python train.py --n_layer=9 --d_model=384 --n_experts=64 --experts_per_token=2 --d_expert=112 --d_shared_expert=192 --activation="swiglu" --moe_layers=[0, 1, 2, 3, 4, 5, 6, 7, 8] --router_score="sigmoid" --normalize_top_k=true --routed_scale=1.0 --balance_loss=0.000672 --balance_bias=true --router_bias=true --init_std_router=0.0175 --lr_router=0.000369 --vocab_size=16384 --norm="rmsnorm" --norm_eps=1e-05 --tie_embeddings=false --optimizer="soap_variant" --lr=0.00164 --beta1=0.95 --beta2=0.95 --batch_tokens=[32768, 65536] --seq_len=1024 --train_tokens=417100000 --steps=9025 --dataset="wikipedia_en"
Below are experts of layer 3 (counted from 0) of a mixture-of-experts language model. Rows are named router (the router's row for the expert) and show model dimensions 0-191. Each number is 128 + 24 x the weight over its row's rms, rounded and kept within 0 to 255. Numbers have three digits each.
After each expert's rows: "comes before" lists some tokens at least twice as common just after its tokens as in all text. This comes from a sample of Wikipedia text that the model never trained on. Tokens count by the router's weight.

# expert 26
router:143114120106093152096154128145100155182109106132145136165114115142108114116127121144166145117069096134089054130132152078114151131082139187148146089113203124114103119099142126147133119133136164128106120115149120140110114140131085106126113137134125143127143091126128122067088137114118128132124109150111072122103140128160112099126133120126117120150090134172111148132104130147178136146135127140144105148128146171131120129106123162118150150178058057120082136110133126123155170135120149136125105131142146138154116124156121147159082090144122113113075122152144137111119149107155141124
comes before: "-", "\n", "==", "The", "===", "In"

# expert 51
router:155141133159141141146152145181155092154105157157132134137057160130158134161070122113115137138134092156164115123117149142116141137098082128148121165148144107133111117138155138081142125098114163126115115132131117118118125157109138075141122125137093152166145102139125151107144116120136158092149152131105114114103126149150090131141119141136151159164127114113111174136129136142163192114161094116145115136100112124154119127156120145118154147127095142106151196122148119146128111142161146154147074130100116111129104092142123123130135123129132128162175065094135137115074141110117097161
comes before: "5", "6", "4", "7", "8", "3"

# expert 6
router:127121130142142148068156154147135124143076159106124126134146146099120120131108139125138100135115128137136139150114195121099118128094116152116140086121158155130147090144153117138174103143169139129121112120144150120103103147091123148124157156127104121095170131120122087108158120068157164141132118118104138111152120100123090152139147109105149130113135140112112126114109132126178148123101129108093103112111170139152180121135145119096157173113067140160115158119128120125103128129122108105134134166111151134134126131151135126135094111121113167142133111126136140161104138102170119136
comes before: " |", "0", "%", ")", "5", "6"

# expert 4
router:139132164108105130093142156156142115135111134136152137168104148113134168138085141126132146147065148141113130155117103131143157137104120152157141094148137135140129122115178126099164134106160126089133152138125114155117095081122151137113128161129118103120148120108144158089130129093141153120123114141083116107107128117100126162110120121162136151130151128122100132143117084117151149139137095142094108096129117115135133106145134136082138164159126122134108150115100142147146117120139094098135112095126128122128138107158119107126138151082129161107141113157144125130108133102123154135
comes before: ",", ".", " and", " of", " in", " for"

# expert 54
router:150135134091157137106159122122135134115085174105143128150133122107059113125133171123166143105117153104150101089129143081104104164120105150159158122166189112124110115137120108127151118097143123112107106174137151115132105127104120141128089146118112156126152161116146142096109135106161127118141117118115108070137132102134131152105128110123128168133097130174145152120141137156129126120121127084134123123133136107151169116133127161140135180118071143147119146125159099113171119101146117148151121135065128098128114106163113177133130117110126141133165089124150115143117165118151163121
comes before: "\n", " |", " (", "N", " is", "W"

# expert 7
router:124143158115099146068119133132079159117104153149116087145082134140150160139150145111121113132145105125126098118142198136156131105099028149164123070120145115136112100115125124134139107098119126119150106134147129124150140161095151097142171170152113118132130117109101103094113135136128109105069109107088155092134149124123125105084112095161101122146168090174130157144126165112179170133103138120120087119143151101145109089136112135130151130140095130149106131106112143143113120134103141124122163158066174174139114095144130124124123144140121116126158113116126138092114138095148195077
comes before: "s", " a", "t", "N", " his", " who"

# expert 10
router:120134128157098110129159115138117127105104144130146129138100143076084115150126146126123164135098097133125112133137114096156128121129125139093146110115118121146110072122159149123184091121132143104118107121138168111128165141164121167159118172119102155130144144135117126105142123053140135103122075141143119102156123109117143115156130117126169115175108135166109182135138131090132162133126136082104153171118127128170146126143157113136131130105117132144095160149144147162141149126107163143113140116064134155117124140152105138135158160113130100109102166106117145182088088114113149171
comes before: " to", " in", " by", " a", " the", " on"

# expert 63
router:106162096110157153115137130096140099143106128124151165120160115183125109102104167140145112158117085152123146140146133103136145114101094159161098051114155137118113100097140143106138131128105167084166147152165087136107108127105087130183115142093120158117140117137130156080134094076170116127121112140111114094106122112140130129149136149152102132123119147136148098119133102125159161147146100120111129095082147113113133112130183145144135144133069137157105155086152115170119115126149128128124158116117106119152153131148135137118079105095160092146125106145151132103091154137154155086
comes before: "1", "0", "3", "5", "2", "4"

# expert 42
router:105137134112127130096116159140129117124082174100129111136150159156100092147133137145160094134081131142183106133134133100112161129129081140126150107142129108134126084108093143123142151110092136173144151104159140153149094133098112115169122155089121127138164102091134088118123149153141149099122113155106093118135130120114139143140129136153100183144122118110108165164118150157152134168155151122084141129123152176157159136164124118120137116066117098116118145154111139147169106148134118125145089151067127118139165099149175124127127149118115143179117100147120121126085131122096137130
comes before: "1", "2", "0", "8", "9", "7"

# expert 1
router:105134121108124093097173162131140176143120116077119157147103171097131128151082137142108117153095119107138107101128133115136113177113117109096140168157131129137109095101165118092172121149097090120134166132166154108121114118125104118160161129113153125134154126152146105069147096065164115126183119134119132140147124115130138140157139121145152161162125105130124145143108143137181117110131164122154162158114173115126155125125106161135119135103144159157127162126132108135118151144138105118099106179085093136137164129157117146151083134091093154123133097157146111148107154094124174089
comes before: " ", " States", " Cup", "'", " State", " City"

# expert 25
router:112103154135114097102153110134104152127095123095160120122148160107124140157121132128127158139100143112180081146094123113137179122107129154156150124117175131155077070109138072112142128105121178119106151134126147114057095134137140149147148140131117110074134150109091114087169169091139102148148140143124112129134121137117145151123113125148087120156159109152134139123182121114173151139129139099133119138125121150109092127157105152080113125100083128146114150122106121088171125137144152145112129154102123100126113120148111139146135147142105112132101117156162122120104088116156100145
comes before: ",", " |", " (", "'", " and", " was"

# expert 43
router:126133147152099134122130128149127156135100143101140154201179112114113129137141134133112150119103142134141047195085175122141152115119137169150185111143106131118102100127130125125151125158133165104128135166107122139144131119118109139112147113099106148129144120121136113075174103144127180100181128158074113130121136066114134131139158119110090115124138134137097091145122137118136136115145148145115139138149120153089140138163129172075150162127040137132111118154120135175178106123122091105113116172070123142181135121151123109110088155102128127102155080089145134094143136132098149118
comes before: " the", " ", " a", " United", " first", " his"

# expert 60
router:091148109099097101095124110146127158123114160132127146159156129142115102132092154125150127167090082136143098137087158124159143134119096146141150129115171102140082115144114115166160146133088108108142132147144133150141126185120128122157131111078135144128161084148113126110118120093166119137133110132101121137154169138105171114105126150118124155098146099132142120165136138134167161144155099085135148162095177136137147127148071139135108139107104116112155156105161129133113105113163097151145119154078166149126130105170161161139113099167107171172144100123102137141090146145105172122
comes before: " |", ".", ";", " States", "–", ")"

# expert 12
router:130130139126129162121147092141141128099116120149117103167113123103129109162105132144148094139089159112144100170170143093126096138190104199103163198099183136163104126104179123133167128118115154106094153095163128158147118111136141095143131134137129122106133110131160150091161141100119117125151133184184185130137147140146116167145103121138079159146129138111119164145140113158144154141094125132116140166180127099137106147149159160096119125113079117103102147116119158154112095119154118146113094131088165142135133133160137113111154135145139148141131090108151130138109134115115147162
comes before: " the", "|", " a", " his", " birth", " this"

# expert 15
router:117109128115111149173135128126081105103108130148095102112143139162119133139119139136163086124125154119104106142131128114110102115149086150161129080161100143135109106128137123134128150126160115110111102118132134162123103124149102086156143174132172121131163089150154137109183116132133146145156154086161134130154133117134131142144121129147081099119121112127140152148146130100165129098119124123112116128165115138154154094125164205124147152111025123087143166110163092132091172144131106153125131164088142123141152057147143134115130133109139101130143161114116134131089098126106146178
comes before: "\n", " The", " He", " In", " It", " This"

# expert 45
router:097084127080108102094154150149108134112103104113133118186095127138135120143106158153121154136140143115174120078121165120115120139116067111122141130147133150160118102111160128141182122096140149078137185133185137121096096139117109139138119164135146157152149106150152128068154143111134112093117143147117127097110123101122127141127141141144156144149127103127109109160143122137176118133141129141135138175136171141170133147177100178115142183132107147119106171160133159177137142142126106133141144157104161132117141117154143156094096108100129130157144123173098148185111144145137140118
comes before: " ", "\n", "-", "=", " Votes", " %"

# expert 8
router:125117136171130155110121147135136164122099119160173106112095142088075112098082162160141139131103109163134106149124184130128135119118090129171140098090117137101128071173143128128174096137126125105093131139130102177128131128125149151120128164108129093108148121115126140073122113151160152158118092146087109101139149120136145147142119124108154170134120149158118096114146153115178096169113129113103153151098124120134107133140103158105139082132081162139145112139106151135116151130150151124144111147145137149134133091156134116173128129111130148143106089150150141081102132111130122141
comes before: "1", "2", " |", "3", "4", "0"

# expert 0
router:159136165092157113112152150114135176132122145137136128115092158160139106153121173138123092129072101174156074102107141120113109146089050174119112100109109107138129086127136140127171145120103187153136132135111143142115121111123131125109135114130102124132165156138129116045146103072130126123117107146118094115134124132119132160113167075161093124127151119170146144126146140118129122099131137116162105121110126145167111150079146158093130111166120159156138139149148124181159150114114122169121105131070118135124160114127100139120118164142109112160142109137151139117080113125137127119
comes before: " the", " a", " be", " his", " to", " their"

# expert 53
router:113127155137070155090120144147152167098122165096146153141114178157093119182138180136109111142085117132149101120167108077130115137079057128121138106113079112127117090136152144123153149089166099102139143132100112108108121127138132137107136193090134135097144093131103125065137157083119134143147136177117128122099116128137123134163163128147172105095143121129102135137159114144168115108148131133096162123138147129156148116134111148113121145134111167169127134129125130181124138138155112099128097134104132128125116136164117135111117136096147142117157129106120122146111133118133118151
comes before: " ", "\n", " —", " +", " −", " —;"

# expert 46
router:117106124111117101164153139115114130140105152126129114147103133121117111177093115147128133115111148191142079127174140109082134125107075140174136089137134108115114166155154162121148162145131156108123151143118139149135100119126135112112126153115141152131153096122138117104142142150146130136124106143083126142162135146139152132133144144129142131117117139139126153174157128139180114149149149111108165146094133160107116123151141140100089182109124155140090112099152100124139091108122153144126111138113108130152140109165120119101110149130124092156130137121132121128114085156134118087
comes before: ":", " of", ",", " and", " in", "=="

# expert 38
router:121143099137151130099136107130112144094109118150139126109116134142122125143134163097101118131035097151121087142141129114119138164133080179149180107119157118143099123145166130150137164098146157140155126133122144137161108079133131101134164113090134116120183127110137118121182117130133146141129131117126117106125165118135111086135136140121115117118148128163164132153105142119180134121128131137119130119110144151115118070161134175132146147110092108091112157150134145132144087107132152114129147138035157116120124104131089119126138117119106190159116142143151141122088112095103125137
comes before: "0", "9", "8", "5", "4", "6"

# expert 33
router:092126130132130134157138132156137166098089131092133090117116113149082120149157162155153164159050107138123125122136132121137132154120062160163119124094116107108090142130124108123163135120122150092091098143139124124116122103142118101127149156100122141104155061139116107121108161138153148140160086163128119122112116133142112125165132087147126140089162171117110131116119133143149154150148137113135156145147132103132149072140122183161159135141100148138155161124092130147129133122151098143086168140108123150155149080157125100149137129149157111125136124143115129127121136166144135157
comes before: " ", " the", "3", " +", " century", " his"

# expert 39
router:099148076115091147112145139144133131131124112106110165180094174152148112156128199153176152103079111141163114109116124132128142110101062168158151135125090109101144123098172136103181132114165130116105104110161110122102146085146121100123122141135138177117152090122144111123118131089097130098145153171107103143160159102114129156121142129144088150128171096163115119147158117099208150135134115134144099104118140135130173134156139145144128122137073136115087119097131127132156132110126101113119123181061143180152122107158124110129112139132127144123106146144127118112089117125142129131
comes before: "0", "9", "8", "7", "6", "5"

# expert 31
router:130153114086099154121172140164092103120102150116128161128136108157110123135090125128140119091087138138130088118137180083095124171131103172150144102160092131105113114123128080113159131145171111094174117091117076116080114109125144138159117116102125138134156082119107099099146117094173111151124088150144091138101151127128116116155114118148145140139147115135160169114146163123129121120152119148132152113115182105158160099156152140112132106145132103152119153150131147113139121156151112130164123152068086120153157101167163130136102127105097117128148100109154116112156147125137164127
comes before: " of", " |", ":", "==", " ==", " also"

# expert 35
router:134150166101109107148134113133143136122132141107143165145143126136090123179097171136128139125092126118124014107115166095103136154091088125140152062100141136096114098135108101112151122121114140087137146159122136139113114124137132181181142174164089165117144099126144159092156147132152152120133093173111117141104126110117107123143136121124147115130156141139112164157131101140146140151182117113101126120107165155140142117126108159100163154117127154175157145100119124102143138141130129151101150183124151119119149084135163090146151136125171117093156088111130116138103141118132168159
comes before: ".", ",", " of", " in", " for", " and"

# expert 62
router:122156098084101133095123135141094111089097144142143095150118111125093119134129113120132119122116114093167057119126146128107122110086091187158104119152154143116113137115128113139180127111169136135091113147109110126131060099154171134129131171125157128134128100124149132090143069125114122100121130151113115092099106097115147116092103148148137160147165093131125140110113089079158147143103143124111147141098137138106148151135092128162114127102123095152105143118110120124142084107107127127145128140146115137141120117131142105160127144122075107104150100090111148073125141145125170133
comes before: " the", " a", " that", " he", " was", " been"

# expert 55
router:138120122103065160108141125148118117103115146078156131142139103136136121110115160141133090142089117127178119087162122113130121115107074157166149114146168103135086116109133120096150112127159141113151128132134130134131117141139090109108118131144145119135120109119139129090180143117110108120138067132065133134151169156138128120143111121117107153089153135122122140137140105166169145144131138155096141137126135118158150099132117159126092145083054129165134179164127113128157090159110143117118115150081113121140118115141127168155098126154157104139117100118110151116111137094133133130
comes before: "\n", " a", " an", " List", " American", " member"

# expert 23
router:160106105132108120152140117133152121119101107103126124132117114173147061138124155134131125155115130114131113111097121135138165141138130126132148126156149103162130078125157152127136084116170118148140131168118155136127129118112155147112104135121122100154159134101125107081129151082150107131163141156131143108138117125159150164090073134133108111114130135213138130135116142123166124157162113122111136164137154134124122150168132127115103117127089132125097154155120142125129118125119123092141106135093128126098151141135120132126089158124091150161142081175106139141091138114119154105
comes before: ",", "'", " (", " and", " de", " was"

# expert 22
router:142149146152155094092147149158104153146109140139098134180139133121108103138125167120133159075106148100145075094158144118126157162110102149178150144113080130164111086136172149122162123082145104105124134164144161121124105110131148146131135116152150143111129136134125173071123141096115129106190136159119108132098161102135146140132154118129178136164092108175116127173084114143231144142104117105109127105147128125121119104140087144129118165114089170147120140122130097147109135132108125144101133120093128128153159098134117094135088117114114138153113145107154124155085144125115131153
comes before: " ", "\n", "-", " $", " —", " USA"

# expert 5
router:106170100120115147101134134136097096170073142100127099180103139117141136185136140142115134128125136134105133140133138134133142136086074166140141100124154151106133065121135118128166127156143110098125172116167132150091150128109093143165161171132117112152186118140107133135132098069156114096149121131116133108160170126143139143132167122156156143158155104134105131125104120127190164146123101118148127152141166140134151129147132146137141129159053112141121155110107123132134117146190137141144156138113122162166114146157135127125135114122129141161153067137117153092119141120138112126
comes before: " |", ".", ";", "–", "0", "5"

# expert 20
router:130117072163095130137158109125146138102130144090141134156108141146126072109127146144152146132098113124102106097106120135124134117129076149090135075132128082117090126096139122122152167164111112093141131137126122163150138116114124116122118144123143162108161149140117090090120098108171110134126108145110111133148094115116142128123157118167125125123153140125139162144134156084176135135127119110109125148107127159173108108147150150121104142099077103148135129129118143147146112107152096119107165132116129147154120117157182112135118136099133175150115106109108153144106117114135181125
comes before: "|", "|---|---|---|---|", "|---|---|---|", "|---|---|---|---|---|---|", "|---|---|---|---|---|", " -"

# expert 52
router:131167131120114131127122153115111158122115107119140159141088128142139104158144090134170124122157098135194086126142101083106141160164117191130189106179159140116127111083162142141154121097151133084139129142167121119148169091124132083155155152123136117133139163100118135045163136139116135105124098112124138105120137098160121148124132139125160195128144146141161185161129117109098182108116118157131124133122115131124161141102141097126130143103076147111136150099125130151148145118107137132143140129091129124142140101161129167101140152121120121149118130150126130115124148127132123136
comes before: " and", " ", " which", " but", " he", " a"

# expert 56
router:089116120120151121097135150098126125164118162118134104134087128123102131177132185131162115158064161165153090140091170127119134157105087109156126082126091117121158128092150117148165106119122134157138137129166101131124115145096117133126107178140147114155148117125129128039151134095146106113133171175126125155124146107140128153120183158120121152132135125117124116134098122103116084133103116126151098148144137148152154119113088160138119138077106156081106130129094134163123137129138131089111143168092152120132134138125176141122156123100097134128118129099136122098111139147120141133
comes before: " the", " was", " is", " a", " his", " has"

# expert 19
router:136114147115091095148132151177104149091092156150125112144069114109148098121107102140166147143102131108161081109136165146098131158115110157123123117143157102126098123109162120111149099137180124140133132154130120110129099122118136141142146102139156120134161133132143109051121121114119093128135118173171112137134130136117153108094154122164069129147154137097145162106139109120178144152127153124150103146099124146149163127102127144145124181141073167167100109128096153092110098122135097123100155136127164125135126096149118125117160180154129089130165148132151126136098118141101103131
comes before: " |", ")", "–", ",", ".", "),"

# expert 17
router:118137123176101151078129134142109144142103123157125119157100141157099126116159136137174156125127157120158099111108119120126164139124041138142123124175115075126100143130206152163141132127124118133145116189137125143097110151101072174112159124083106114125128109145120106077152163118168109176140158155121133108138131146127114099167152142138170145162152108116165122114104087104136141125135098153155093136110162114098147118133086143157125141115109148116146134118110128121136122147141111117121114105062138151145099116146144121129115127131127135124147118098131139129101152112159103133
comes before: " the", " to", " a", " he", " as", " it"

# expert 16
router:117110108148136139131144161154109128131101110108121125139130123139112151154073130147143103131058120112128069169146141095099158142114127156119119068152146113134125076134141164134150124140130153062170141135136118112109123148104140104136093153090136143157144087117137139118143134111148148158117076108112141106128129109129097172154097090144103119131177136138167139146121126143158174144151113079115148099104141116150130126125121163141137137131103161138124125128108103129119118100179100095097147143107138135140139122150117116113120151122127139109119135127141119132094148125122137159
comes before: " of", ",", " was", "\"", "'", " is"

# expert 40
router:136148105138115099098141133165119150130096146105119142115118194135139108124111126097148145107097137157120083125127135060125161100120111161157104126151182106146077088072151132098138129129142130121152134121134134141161078151135110117117118184109151126125135115128104131093153103127133115140150091133111143126163162132127140157148168115123172121120158153160153129126126149119198177136165094091124096126114137146115140117155112128149132155096097152145110161128112110130114131135143124128095136196066155122118123100137148112144108139112139095144090110185153137152106134153152170182
comes before: ",", ".", " of", " and", " (", " in"

# expert 21
router:128132133095104130114125109177117146141108177154141121142099081107115110107129132148095123150129132156111049127117141152123122161103122189159102090169148095137132100133099122125132135159153124141093119128138117074111177123109122170137126111173129122125161130135129145082136115130110156100134139198139127136162143142107134130132131093140111173124124146119167127119133142137185098118140164124131129111108135180138135136155153158118135084113085139140115128114096144161132156108134129157113079176142088095169139113166145141172122115117125097128080113142119139173109118121107162140
comes before: "1", "2", "born", "3", "4", "S"

# expert 24
router:152131065164106136123144108118130109138127132132132135133137119124120108182106154143168117113127115122161086137117153125123135173111125192139120157138141115098132114137131155129167129142131117119113159124132111154098131110135101092161129116104192116142127144098135111094117113087153162094101110171119126093115136100147138119135122142126117077174137157159125123144142127132162133150132117143146126122137131108146092086121087116135136165101119178119116168106144105092117104108162097119131113129084128115108099145176118126117142169101106115106122112119124130136108137132109140087
comes before: " ", " \"", " •", " Total", " The", " -"

# expert 11
router:153104139135127134120142126132131161127133146118113114146108127088157116139084149106099116137125166130098128082099117117126131100115079157118154055151149137149129067158119158105108149079134149113136138154115116112137103139117085131140125127101092130138190127118130144128164171138164146139149080157089131118109124115148126105139142088123111191166133086167109115156152097093176128149129159153128159143098113109100152121139104171137104124160099128157091109129131111163137118114096103137112131135101145176185125125148127124124124110114105086115107107103109119099085111148119158122
comes before: "9", "0", "8", "6", "4", "7"

# expert 47
router:113118091126094123121119115101157119130093122149151123146114145121154126142112143128132109126098129142128110139121133115127158145114088127121128094143127161113133115112144129083147164138107120121137159113156142145122140166128144108109163153083137130132159089141099122089129123150119128127127097105136132106099140123118149123134138090133165131154158100130171149120162120176150164172130130148122118122136126112089141149106118167082120145095070116170090174098122132168124114134142120113132134127085129155130124117177169105115103160147113111145123095137170146148078115110144134147
comes before: "\n", "-", " The", " In", " He", " It"